From a checkpoint of a small mixture-of-experts model trained on Wikipedia: a sigmoid router.
Below are experts of layer 2 (counted from 0) of a mixture-of-experts language model. Rows are named router (the router's row for the expert), up (a neuron's input weights, with its number), down (a neuron's output weights, with its number) and show model dimensions 80-159. Each number is 128 + 32 x the weight over its row's rms, rounded and kept within 0 to 255. Numbers have three digits each.
Before each expert's rows: "comes before" lists some tokens at least twice as common just after its tokens as in all text; "gets" lists some tokens that make up at least twice as much of what it gets as of all text. This comes from a sample of Wikipedia text that the model never trained on. Tokens count by the router's weight.

# expert 15
comes before: " |", ":", " (", ";", " York", "=="
gets: "0", "%", " T", "s", " Sh", " New"
router:130145152137140140119167072164081085118099107162105097071088145137112182089179124165142161123182157138109166095131116117066158085158154181140151113136082135067154086100148177086122129101121159114099138164162138150123102150156130161142144094
up6:147114121163186150094109163077163143130143176172095139087136082108135087112106054098134093160136119132154139093143144130129101162097144109194108179033160117137075107165129101100168071108143149146075129161174131107194165128114095084113122174
down6:184080165104137157151049143178123111163141143176155162117100218120138154161152179150167177133182101075139112089111067126081103074131124137095117161107170147092151102141129104096130092095145121136128036107106136086159131148163109141113182143
up7:107095128128210047103142083144111123106177100115128150199109125105194125116148143073094079151124114097122146162109103128116158102129127138064081149125149124132117101082100089174105110139124100151143115174074083135119127089148151114080149134
down7:140135104150125130101062106133140147092167169149122100137113133107163193129134158113117118114104085173135128140136150153207041078183138099122163095098057173097089133073122127163192155117135124137046117176166135097130102136187151155138097125
up8:191104103132122095152147103120177141130179154051133168165071092105093095135137115130168102105076088132140175186149117173117124137130150053121137097136119160115085138138102168156136071137143162134166148110109171097141090122183116115130156107
down8:064155100133154076136112106117096138049129193163132136178156090138153119140123100169141091107064149108140127104135187208117118157130147159136173153114170141143155084161165087053117106118171089141071163161152195191142104153076185093133114142
up9:104069097093127117194107128083142172143104125135124183121104142115132072146105115050120091152152057159113142150124127116167129091091207129184067115149136073158119214130116144156164091127104143144146155159136101082089143100066119116117069145
down9:189159123122114135133149169140079096078148164132132113184145121133099199129103110127074173195137102158151083155227136114108102170161141112154154151115095128084072094103110207121107154077145159126189148100137184056149108178115077136113110098
up10:134113104139101105141134074072145148157152101082111089137133057108089126111138106110069109120112146157091107153117112086191127122131102086110153121162128140153127131117092159094143149125136093122183142101103122093102127084126123046075139071
down10:140096072151123129170156195127120135104042132110152068122126144170120098196108121138147100187177123117113121116146161186132144145068113162147161145126119118113140106087107117126115082133162115147116094107097123110161135133116097158131180184
up11:096084109065140167126124077103082111147125131120133109161107116136118145131100179105081159161089140135161173150085091160107087150088106115084140089168140090129084156132159149087093097111129120182083159128121113128184077083113195094101085103
down11:140153134132121099181148128135114117140100164114047170128140095138100070135170078135156189191168135146136046114098102137098138124152134138139135078153083205167187100097102155126136092180086140115097120091161165134103168152108130136046091145
up12:088124104101178104097179127098149078118092114085187105096107064137127098128131165094183128091057146141110133140163139173181052133075112092121157139157103157167114081182110057132091145178167117172176170160115131100121097103123168098133170119
down12:123149133136096137123093061123121119145070109173101149163128142171175078137091151162097200155179137097132101161112127164150162176112122122090093087165134146157132170166144123085140155090210129127123152077167065128098152138124155133197102091
up13:123152132120175142142096129085165200111110172150071141138099162118113127147166170142129114183108172135079124158042126130166146165090099089097061176181152113130166116081122126072126220164135097100151195129181143117099139148115099116125075142
down13:135118149103114178138166136140133088150178166106166111102192144163118093115135118126162134102157130069133109106167110066104082157149128186108151094111155124197125121083145150075062089129127152119137151160130128140148108148192102143131092155
up14:098130081065098128196088147074172173098054145114108173173108115093132112055094095114074136141042145108197166164159113189104114168116099077136171133111183161145123137140083094129146104118178129135152110147148131132077116117132096108084134099
down14:160128111130128144105134168148123139121142127137132129136147128112106088155162074088064195122199083132125140124177100160106112119174170166057157161127113143174108200136085146156109161107159165112139121103066117122081128119088101083178134103

# expert 27
comes before: " ", "\n", " +", " —", " −", " ."
gets: " |", "4", "0", " F", " St", " S"
router:101099120078136145152117165065157114122158155062113148157142116123091154116104154126134115131063101125151112147136120158154150127133122060155119148127081144162120195147081084162157118137113071156122145093110075076135164085124142104105106111
up3:054100155115129127114132099093152140090176110141103145100154102105094139129112131119118103147112104127174130112210113146149099151119103127118124141105129082082070107144148130096146103140163129127143132145065150154175140101127145062152109156
down3:168135145129132090123150140151158160145126145113080086121163175132106085121114181176172164102134078072138095095136115143144079112156056163090101063120156101111119139160201068120193085130115170097132148092108110150140074094099152170166137101
up4:112101133177087085108095141165175102114102171100160075117149120126161071129114118124152105201159152178070138165158095133114169121091164093115097144126129088091065081140152154129110114115121118150116127104085025088094127087101195116108102127
down4:113120105098165180131148120132078102107109050106111168111091129038160123153170085131126131106165127121147130141107122137104089080093144151141137177106116147083116153135158114128141117079173130145158169167156117141075082159060140142149115070
up5:122099078102157128157104171151163133147141132132118153200130128076108169173148214057085140140097116110145079115122121138140179158140136134135105100112096128106113048105170100159139073178164112127149147135089133064120195129141148125068124171
down5:108100169159098155127139132127072065085126089144116150084099144083110125118178152134122157158100116185123095115135108156084081122135153201105138136123095177147121072111158141074066154134054116064094107182113135115155145137127098124160167089
up6:114126108160157168097081140080143168204193170172161143146146085092131096103081097102101132164154105093118140133131158074108121145159092161136093128088116051112135105123182104116105148210123136107127108135138083127134086129157165134123102143
down6:130181132129096147174104123123118143150089141179173125044096109167133160126088124146151131118145096131187140123191121112113154129178123168112168095153150133153172167119112102122052108133147076137039113162165134151137157101092130093132155138
up7:118095117101055138181114145100119136137152105127142196192125105101163165147121140158179125112119153162151088159118090103143139100087117047184128154150094118117026156118144111140145171058113123098072131155094125156104166070119155106049123160
down7:134127069180126141116146147081159114157116132101127144103145075113126151141222130109163172145163095138117141159132158175180118113072132117148068123099124085115139162136186084103076176156180173152150134137106113077167096158169145135108090124
up8:119093131144117151160155094094092164081169127125075142068117119055174124191124147148098120137092121133168123126129166092121172207136098055122123089159091173117185147131099118128122117144181113082128077129102139152151106155203111069138129099
down8:183161218150138154115122133118134103063134223123102137060094130145112167243147160102089184144206102151115113178154099120089076145130114169208164139094169111140144057136102146138071137194123144175107172151101088138097079135097104159100097142
up9:136111109119113160141115180116107115168200130112098101161110170150103096131176155106146128157105077091179089118135141099093120157088099096177087146117112092129087158119120174081078085177105139104103127071154145104136116140133140089179054111
down9:131060132121115111188115154125091095104193090142117136116100135105166111165135087208115148088057100134087105134119096110056105167148133220091181084137089163146120112113112194110107187081129156117121126159155139162112079221099126124110099098
up10:110049123152183124197102161140151117074158113142118101139178159118123110166147130061107108071046075131122193175162115090167113120114075092127139125093147123091138132189105186167158073163109123119133153180136147065100119146111163116109168182
down10:140140176157123102136101074126169224178092117071157167109102081175127098156066138119150129194157126110146104141063101119120124109163158175252146171110133108148107172169136067110099129145124104098129145137189148116131095135097142161122106108
up11:043143126120159138130182119108134122139181060144104124128097101062179162099105160102098086145057115108160186122125053126154110120102141149111083177100145121095077078149125064193108082209158090154191150155125146109139137131088179150141152087
down11:130154143156147149109154100161173131131112097111129115089140166154136128119082051174122127147144114052107171171081063113073138142136112133109091130195107170096123188145131134132119124138081096088132108082103141136108122139156151106100142103

# expert 24
comes before: " ", " +", "–", " —", " −", " ."
gets: " |", "4", " F", "0", " l", " S"
router:114063071145105108176088153075167151172145144116140148163125104094126085131103169077140088150112123139169113145151094122172082161094086067124080135117171107155083172152110118131134160159125112164180138131081090083148165124126134091107095135
up0:112166160112206131176120165088141139132107181088140133097146111101117103133098068096116101152106139135173182119150158129092102158108112059073173096150100131112081130137148090125110125176073127105159097123149123123135173107109133127089132179
down0:120144104173118106109112111139155142064146132139097130073156156131166178142134169121120155100134096081166178111126147108165183127076116157129124118100104165181129086078124112146059139140164120135042102160069124150115104122121088183122142145
up1:103123148140123136129138177105148048163100110077083130101133159156190098093093173114146139160084118164127133134151101146141086143102147104080172164126149149148125130094071129161110138159126115130116068116098156123170139158108067156160171160
down1:089114131107103102138196113108171118095104126110137089094146113114166088157051111132066115197088121124184122064179176129101145140099137097146120071039131141165153083157113168090150131107174126021119149132100145081101099159111137126141105134
up2:174132105186163162160138152078104124151132170134101137122137169117100131152157121135150114091118103102150055146171084143140109125189135074145167107168158073105185126174165103124045166154123094160141141143163105089104132117135099082181097125
down2:142148143156189129129098121171092130132153032160170147128180142113129070123139167112059109107116210193137143131112121105107081116158103138130161167169063163148078140128181143105162085127093111133126148165123110087105150179099072156122140093
up3:143073143149097095164089166119104103140154138054149142147143161125096117139122091086149140139049087121140156125141148137098090176132075099123091187121107131124157143126121102126160164123093078063152108130147169133182156127137178111120103066
down3:157149101145076190135114166142119086203078114154053124163133107137183158116138096135113096119119115128167144117102138103195153138150086197119156095145092161098191137126113118162161139097106132074187121128217092167157151106131130165052099115
up4:107098175148118118112153123135145144183146105123173128204127119125107108144086115159120093170119087122202149161170129193187053107116098107139117160084123101151047136110146093108142063127080129198158100146124179104115101122066179143123134122
down4:089085175126077134129130145085143098143054156119161162131209099168129119154139102099156093134118149098113169122159107131152182105139127097132099132099114164083112052166102094127130092124162081138139141092096130177086117178093115144095165106
up5:163123107136132183098056096096161116126090130122066124109095183068124115168139113172118055145097131033145107144079122109076107132106134122152078159088152142192073144130173168161103135169066083120119141120124098121124131118106072068137090112
down5:097165158140159126124144170125118108121126204180117141167165161078093129145073182137119120048144102109107117146089140145161147110140157171113100093105073160066117125163094127125152125117096113091071124142162119091104133081097138209078154176
up6:130088130062195105178122151074148139101118138122104146169117165070121144115116111111082105136092117171111086074129122126070189113088149167120147098127131080139065141211161132140133107089148060140158099113120110127127141120206132126148157152
down6:093131127114087126135132168123147097102091167137108107128108195158118197158149114129106185039098142141176124136118145067140094167097149102138120176068086160079097125105116131169107139101132130120102137113163153187110175114148080093141073140
up7:127141077159106095057123131062165139144089116140103139127106139183133142117089161155198138117079085146157148132154093125137169132101060094152161106134116142108129104125096084136145115159127135153143173118094090109144126157110126129143122230
down7:111070213123101118106089122144146125066110140130116113077045140115119089155177131061083048161159122122120077132174085126120181107121154118078079135096071143210123161140147083117108129158098100133121152112074114113147133091145149137080218160
up8:124137104034115139162149087173099140176139170122121174122211099102116110168108121098150083187129113167076189152152173133189117135115118124119088162115109156164053108143108143160124154176124076143109132107110108094076119138105190168124135100
down8:095190101154096133136167141126136097168114137101131155133179123200151112089137097079123122057119111167171159131091106132125117115168109081137142118106158112106157102185135107135087162162163135132158165105086078098119142175137148072081151099

# expert 6
comes before: " |", "%", "0", ";", " No", " Republican"
gets: "0", "4", "%", " ", " be", "3"
router:125072055098151121137075177082122165144180120117123121172163108120159090152077158112100081144079113099149117140177084169165101166085087074137100150118156121154077181164118109169117154175114110145154123124106110066119138100103145102092124133
up3:100097077155136121141129127048147132129111140153155106073202117098145083135066137136116086083120088135117077128145188098114148176141067036107172141043144084051038159141164131206110116153114064176117145194123123089055114162101129138126085117
down3:120141078130164159197122112172113146090097149128117109116148139118225121145194163142174148109115221097082149136114134058132117128099153106101109131176159110093115124178132133163069112111119160126112114145088142166148163123117076034164071137
up4:150082133128085104120041129117101133127162142109127131152167084106129141126134106067142107130147141125193105151134206122074179180144087093119106093096109091136109168153115097177113160147095099087181134156137163178166138081100184158085115092
down4:105128105166156087165169126112145110129117075095172154128094160135102092113157129131174106110133191085101109155163167125112154133111119187146113141137109163089143040094126140121138106170112109162112121135153167093081104165101106105133141135
up5:140116141129136163153120096196129109209104123051161096140128119168173159127092102112087122045202083173146144178086074099153120092113103078168186097102083113144066131118078079127155162162105107142147143118134107072131136179069132180118141159
down5:104153149077158039111128178136142150135112154169152099147129065140094140084108140166195138143102179066141128124141095103119138093075144123092164142175167170044113127147141053128130147145118132137115207114161151156183172150128142128103163093
up6:170140113178137116076080167123106125100105146154101097143199088069107112119123094182215133121158138118136135150144152145195094114079123097061154150122166160079121079102131149088104143141158182128225075112115133106105140115131121121079158141
down6:138126114125192076106131122095119177092122137117098128097134162142064107130053129133138149173135147187133157103127132170061158093113143157134125103115118161191154152066145129155215109085132172151036147162109126120140132133148151111169141134
up7:077138046148100160117086162136109168088186134175093187161154092190151139148133149178108105168121125143129102113152160103193106148185073080108128162049177126145161112116131098185129109160156103148132153100066118085073140112105109089119110079
down7:075105062112101114089150151120154112111138134156124107126180173212089108094145115136134156145175135176155120078078101090136132125102075127120131142136122151186104171136101181090116113102140102071078176112144076129059092164153180115127114123
up8:134097179125101109187149140110095167143156159120094166134162084110081140136146161112149103159173102099175173148077072141137154116124089126071110121153073131178106173134177139130157130106119104120104121100145166088160160117130139087097069167
down8:141096129144141117099128142110165221121172154138101150154149161138137174101134160046166085124118155165113080107139069152141076103114208109159143140091047112170138143120160161138173093106126138090127092116092110153152133097104133143163082133
up9:103074105099155090153107128129160119120118050108078134111150107173095118133099122157074074126116131145190116128143151152169144151109104096109099112112109101118133121139104133127105120110110159133135131154108089186163104112097098148142115099
down9:178131079124124133106139151143089132137121085144117083078197151093102116147168129156129177065076168204140120092118154142124154141140150083133172077101158170129132160082154154127157120093129133122139152141080080108153144179125103106148123074
up10:162059102140152073135152171152080167125172155125121137125143171148070143057149178128111122120070136082118161136173114159146167132122096127116088140143140178076089117146087133146132112123119092106074115124088119082127154068162089116115125148
down10:138116135151141126081177131179108231063097127111121172155135144129083133119128084158098108171181104144113105156187079152080131112104116205105137160132127139088131163162135129145144139160171143152147172160116107119174139101129117191114200141
up11:158135127152151124144160160107122165166152120105152090114177091136074078118144124113095100135103121120132084133117113110120127063143111086059137151085149115095108083105106105165109140114073079161126125151121105124130129114113097156121161137
down11:196067136143092193174156157138129131167110107096091136147129134130118171223172183141106157161156166120163138172133066133104138158142094165210131120124131155119112138127142127091089119060156130139147073112115077071092131140107128140115112090

# expert 12
comes before: "0", "9", "1", "8", "2", "5"
gets: "2", "1", "3", " ", ",", "\""
router:139140103120128177150137178130120165134133085122138158166106102078112078138082148049069113164114077115131137155140114075111108130163067101145153142093134167131110148132094090159144119172149166181152125134059150129105141135143155146125158099
up3:145100126084128140149099158098149106095097111089133139128110162117107113079198132115188056072164150142146134136133120135215117107061117124069150146107161158154103080086121121144144111169071097155159132108120090131103072137133183122158127133
down3:138088114146082147125146135079105030136133104135165093140164113138110131152131094135151116173174102091142190128136098125069077143106075111084093130216116095133138130163124160132104118133126128108173153176135075136138176066120085117103185179
up4:095141080115174103114142129099152152188198120155175089136135115147104119161179197151147126121068056149156133151137114147148094138121111102099121138133148070132182093094155181165150108159070135146158153159119100106157120154135128124108095092
down4:134030117138082179161160157110145128090145085079058160103144134136153135139191127096200130124138150163081114106131191121176159127163084199121148112111143125156129099154153146205089165111113171112134128133120124127163080169114103165132144145
up5:120134165125188097109156169157170108154161112111122157110116164163100137104092117187146098121114174107159207155153130167082075145147161101136098129125143130130055103159171152121125123106100098154159099088089065139133161121111094111159144097
down5:159148119175117151130121159122178140122086136165159118133129129098109144140152113173136113118118097105139114138088110077112179116136165150113057111148178085192090132095170076176160103146120119108140159140124139123149112147085122120127122125
up6:143122081079150145108113134094149134139139136077158112094102137181131126211145106113180049070141157160147134153169137173084131128144088116058130137103136088101062187143082167157190136069101078099132165110132097100161134042086164110158104083
down6:129103075155103115184103126136130137143125111115095110168084113125124077114143091147163127084193105151152119162145102128140137101126183035167151138091150071158094110127114079090055079099159121142089158206117146141151166154103134148058103129
up7:190124118057173180121129135064137117151130138131139204150176151105080153058111136128155152141118107139156111190102090132068052151112096109108081157102103076156143157225095141147111111075144053154074113195125123129110121147119155136100126145
down7:143162162077112112104097085109193131131095065145081123127121106135161151181185099143192165087179185114124115106132142125115151087144136196139218212094156141095117101078184149136100115121141145137131111118125171127099109152063096156108135162
up8:152161049122183121120084176126123131126119112138077077081150082142105083117142051135160107057132112197184140074101138145153095148068134145098154155140090124082078123097109118165117138108138106168178126164106125170114119128121113107155151158
down8:175082103115148142219157086082106127110170127127110142190095169105143148157171106163079143129147102100098096145095148104192137144146146174120154110076078119084117100127145174131080112142124180102095141116177158118166134108119161187123083222
up9:134155126103131148092116114150094127161142106159080106151078047114113111155165096190081089122098130164115119131123118125158097154116161107133109118139094145107125139178056070190109133176101109161158163136108141089176194160137137103151127111
down9:114101214172132140128173138141092083104138140144120125149161153172101118110113187089136153144114102145111120083086136139124085133078193112140100144165120064099138122105156176109163128094133131127077139128099105162163113139076109121054088092
up10:134162102126091087112142166052144124106146069133106110111160104125094100136130113111197162101125125108106131091131119159130170128098130132179075121147137193125095097139122066150125132141140087078103126180162167107125132109182095129080102140
down10:148072105138105122102117141128133125102115119136147161139168144187153170170124124115145077109182148108108151150120147157173118080144192110112108142156156089143201096115143131111146167111119096151161160186109095158116104100149131126090126169
up11:184105109133151157118162161035177131144164149129142113124104111075116128104133108144118100136099139085152155159115035112127200207103095124134095125151114114137136166111113092138152130160167161152137153129112056098151120090121016114165115127
down11:189131115054112121112124143109114177174132132090137101114159129131180116138107140135113129159161133132152172130143133109088114106133119096143101094121178145125127073128167165168096197141151153151105129107092094120097134118084146227157180087

# expert 7
comes before: " the", " ", " a", " his", " an", " which"
gets: " of", ",", " with", " to", " in", " at"
router:186152146101179143073151121149116132072143118168153122131104139155175122127128118114125144097116157147143148069130158149111095077148137124136110103104107161079174137099140156150095162082171085063096074087102146105156137155085106166146168106
up3:125167115135141142159167136155126085140128118096110116095123102093167132145149112117163041186122093107127131129148107101194104167106084099111101099116142121136140138114161122135137195150028125182136123239093056041120164129093136093129107114
down3:197141199200113151105131097126164144112093139147101138107082178106182150123063085200178103156189129105176120146093132083123098063112171179147120106069173201150176138138098146095105155144135106089113138084138139134151169165123124143073129162
up4:102128125119056101140085156114161144166118125098153117120133127066107103149161156088171086130097123175171150141180073151168128134082102023128105096153174123146103152201158102072097124142082069168142125115085097097153104183149160130109117117
down4:140112134101080157141085139184101154096156140151134142144113183137131166079098102156167133091122175117090178134172076134138108147159127130152014095118142065153174173088111147122144119194099168102172136066102127076123117143134125117078116088
up5:107126044151096157091102198099130112123160127134084143115136129149126090098161173153137160087098145136143066159104115092132113121118122106107107160105156120091151145128146114122133148115140115193082122136131118118106121122119142100122130121
down5:150118181153156186148185072156124152128125144158133131098089091115111114142119136172117118103148116159184149162137137118111112117166123103133121126132116129110168090103124142167100148130113077102130163136176158145122114153155162156173150175
up6:114151081111111137177092157110108120134116191150120142148138119062196078177133163128090125154144130127118121150141100119147131151127091097119117137142131118139075122117165162089113124168148105132148101097101144079131075112176139111113111119
down6:124121115096114162085169128129120159132122085142154154144104103085143064174100164101073083114136132103091191154142180122089208075113107091139124144125159108146138159122125148103140153202117113109116158121082149087123155067035117076113133082
up7:148064085083120140109153179045093123149131169178080129179136112126082100111148119081121099125117152112167176086072130101123128120139076075098123112158085173184074148130164135114150156117182092143164143112129173103109122121167113158105166109
down7:146155141153128141135101118123142164086067109157142125095121152114121107102134109191119109090164099183170215107143135139194131061103105080086122080149144090084070116109119082174090158114176150106125151160147077094079097095115163111149143149
up8:117155110129101089139110149067164171129109098127137157178162096181081080117108176101065140101158100096190134135096105088159043157093102108112129107119109105123100158100144131073103147154128148182100148140147144144137129117110095156115138145
down8:142123147166076099123107119128157139105166167082177104180093093169136140127166116163142114141138067123123126128121182156147063158104168156147161109120135151123183116065148173095112141167092124123176064101143079106098129106124138104100126109
up9:136119107109109188146160173030130132218133121147135157145139053144138134119138087133116148159107118099132143135098133163132146188100139132146096142119142135127063140150118053137161139151168143135143108120086109126161120143144128048118099153
down9:146156125130128154141155125116135114179108098126062120182105140106107091094089114167143138125137148114108157154134158084087148202156082124108127177181176192109124080085145124105108167151137089082135186088105130126129135118109081150111123140
up10:104158169195097071124118173055151099090134129117212099097096116180141119140132119059174082128089081140144140106153132159082105109093093067125176121089174129166082157169138104109095117172151122153189117201142162074126123126178136134203106138
down10:140183168095174139115164176090135129104144158162047174107110065151157138076133110114130072090090152119103174105244141141170141190125205176059153177122119138115117123085108126144098157104107123182105103137143126114117110137161062167086112126
up11:109109097144079099176129131138128117137082113059089111134128139125090106127140151130168098108092121144119119182128135178136163132106066102192107101134126164162114099127159119181130158118190085148160169118141082106175176133154127081123099143
down11:119079098120089081162127134110181153134135187164060093128102157124115115131109123139139133113134162127164094097125105144052132094098121083127150155123126162091079153102137121136128116105139135127158100066120168103166177112099089121133141137

# expert 19
comes before: " |", "–", ",", "7", "9", ")"
gets: "9", "6", "5", "7", "8", "."
router:168107121115175112166138174096117129142158115125120105064070140101084142154154120181117123163112075098129143088126119095159086166108089082167094116149161112137073166102096106076160154152097124176120120153116082067172129161155072122141160118
up6:141102149073163122102108200111136152129165107135188135129188121086147069178102135106091139106149133093108142107165110098146137122123091109086129118082140086133067159199101126151096113119073099082130114155134114122099120116135158063043113156
down6:154106158129119116189153160119130128116128193134152188127114081149149124124223148177121159110128059115131143108163114113087151115153168153122130148136129096126144135075172113150096171189133152110089151090152124121125065111137103125146085071
up7:100140160103129107107120190055131125183141203131097190173133100128077122174127113093082062135105076182107116158150136092088083163108073096141102142154085121189148182184160146166066083125110098117161168149155145045137170109084148111129087107
down7:153113095143158083075122129145115108161090111150090111194114120115116102083090146078178168158154165155202167123109163104173094164160134155079193164188121123160146175089176111117164139132136114124116138179158106100085179142111074165172110131
up8:076133128119128128155168162120187147139082098080123160102074099110109135134171163157177114137050075106119148087101089107160094151089074175121112134114174144137156177102109158104154183148080123091103099074084076081160066119155133115199118125
down8:105150144101104059087169129131056100135090105147098158159164153093100068148112120071103187145106097182116140123150109118196159122074133100114121085083168165132083144140116127044051135148089122140126100112120077109149070077152132093173087149
up9:106158096142133077103144121120138172101091143113111208139138148200156137132090103121151185056146163147165112146114107112048069082076093124107119082121158148105126123102116178123149140113102122153150150091122167132065111130116176141164114166
down9:115136136147064177068095187159101104142188165113112145130110189128137143093088188116127124121142149083119146124107085138121147183134128158111106093101064083150078140193109134140097138115137148092150120146138154140063122129136138077129118154
up10:159157097154121119136102120105158184120175094204132178188141117076096165128136082100135117103153146094098102166176135154181124113165120037091178116132126130109154191093120121111101145124082147113188110126150208075117099142112115121166036098
down10:117148146116100159088122118146105157096141082116112111110145096129106123179168128152195195130135188138146077137136099092083123151102149126157128123147137125137123176120135144136114148183110083171144121121116174143067077196150143119131121161
up11:138111144171076178110115103119107154072146116158125170154114102144075082160104133099190142161098146136125157140115137141121085043166128077148125152100067105173139085133103136136205160174074121106129126153136118127129169151167132100041181124
down11:185167147144180143086100116164125084125115147159129125076123108180128157090160176164112160133155139140135116124121155138154114160122163129124139157135153072084044213082121102143109186100163104120135129120071083106141155132078126192123153245
up12:135123105150150169177054164064160135155175121132121149124133137117170131069102130124147102151098148136139085153141162088161120155141118106167157187157134131129101177177136094173134124106115119102134160150151128140115131076114111141071174047
down12:122147140162156124108118139134108134093173095111056131105124124110081123109114109149138145098096119152089089121117167098148169156095145129115223083098143111173129097130141113105093111086160097046210192151089120162082095181075078141123123137
up13:114146124112125070070144138133157179122141119108166199183141114124117098148077105073142097110122153117119081169081147159178128182122134128112153086105142087174181139091100153152121152160113069111140113123121132136099101133092152061113172136
down13:134113055077079171165128158127188172131109165147109121102168094131102164145143143135144144145092048126148125134170075194106110119121144150153103130141125169153153177108154106138126113118082110106140111109145137116144111175168138088143094083
up14:134112153118119123132112173112195099135100160093133145151139094147086146148108092103186103152133113122145103185132088121133146150061138071173121152126154146113110145152108133156110133155144081136139115126109061072194151130129192086094080124
down14:144172129117082186110097091130079094101098139171103101146078124108087187106087167129162155131113137117138180179096159146114154131122114156146150221156104135079006166110149159143118157150125113115157119114083126181103116182134138153143188112

# expert 3
comes before: "1", "2", "3", "4", "6", "5"
gets: " ", ")", "°", ";", "\"", " L"
router:137124107096093086139053129110160128096071126112165068139156142077077144091151150143078102122143079109202093124176162155169131145099082128119099198147153142119076130156157111148122087153175106163163137157104139085091175099078077143048091163
up6:148143115161193072198122110110127220147142126101157185131206091050170114116105101124080151167136089187119147086164151101134119135062096089175126111115114180114084090126105111151126160142180122188116118149066100115188144153144078133121096143
down6:150161099120125100097130161161125099105161154150158123089168141145090105111091153131096120138157115131104105154094160079099152137175131140130118095148126196104106090122119067090145144187118122168171190111148107088090147131139118125184153129
up7:132177158080174096089140189057116157197139136124122134169099105085149139131128177086138091136153153146146158118072131158165129144080164123114077114120124132149131180122161115117086150137081076163135108114083114129119140107108116094084070126
down7:080132156122171098140100115148122133135125117143064163132138168198158155159099137103151080200124154116121213162057157092120149121142136141084119181118144174143124114089123134118108050127136146154069106102158130135170125113178170148130119117
up8:139150092118105135157144096114148104151079180098115121114083120141076148142217144155123097100163095130177171121108109150087134141125159140036121191114151105127088086130089112151093111167097112085129109087116092134132111126153169098117076060
down8:132084154118070134091096145118046102114120163138164139101146111123158121145191100077124145170149145096147190141125120152084101141150120168133140124119130081061116139129120134098123155133136170168138140111151108183160088144139131200109147058
up9:127100182115128104118133128116147147150104161141151099135203150140180172145107106134156094170089134142125108115144108044126105104117089113111139145117177118050085113151138162122085155138096080117076102143169135107125118120150114115153086142
down9:041111155198087130153095093113110103117116123163134190141137104161157149148118159032123157135078138141098126167109078144061184159086160113111102094104052157090140111127116171128100165112099145146138138118132156109144111142172118119119119108
up10:097109156083153165099108154138075148119158163188092138103141110098155164126146120090062117110089169178102119146117140180169159133129141140143081201107128113104108167086070124188117168105090087223104144104145109140120130096072141156128126141
down10:124102118127108153128135179127150085128086162099149104144086085165124062127123144127180150098120115149183148148111148087197116162122140172172121161159138127146146106154207171136124125154107099103126137156140104096089117109126102070121119101
up11:155099145166098199157113147093177139126158158110106126142163175085084083149139098098145121134163132177070116195123124186109162103090148116101149151158099134101098172139081173170048140113162116149160093109062141094110134128090115065167135095
down11:107133120151116186163109100163111112132143127122135185139129188167096108097104165171124078149113154077132082147124179140084111091116173134111118180165092133135159122133123090134119147072156154156012122130105141161139112063115133177148093114
up12:073153122171135127166109170120142106116087157144113138089161093157072149095140120181093105170067133095084131166197091120131137154053097149133159117098138169141099106186136072126141151150121094152133105178121143095090138065205125114137133126
down12:141131152143136112137138106124079119108147110171125136108125145186147123105108136162096106166114158149148071123138098070088161069057100082140118107123158161175184129088130124145214157110187103142111088156088088117125136155145103160140095140
up13:098100109168106096148126165157104127099084112114103165166153094113149083191138143053153025107081167105123146117156099130137155134104019087111103171101125134113049084181124129170148111142134081107112084170150145102164088205126089122145120093
down13:150140160153129166122119141100133199099092122135112122175163149150081124121153199167104063137099111125116140116138135146100097139167169185137161066071129126102153062117111172169065177218155094129209130133160119186150121142110082144107122109
up14:164092158176150112115121101132115131132182186119141161082102125120137149130190108126122103199157132123127138138195128153172084113140075077051121176101189142157108150144096151124153066167117093123093131127102111125148158135140109120122102144
down14:114102112077111153124117092160164115069140138129148178152085149145111166107126178129169165138209159052152075176141077103135193093136132199139219147097097127084069057094147131155149114122148131180102133112125133155116178164164066101167185087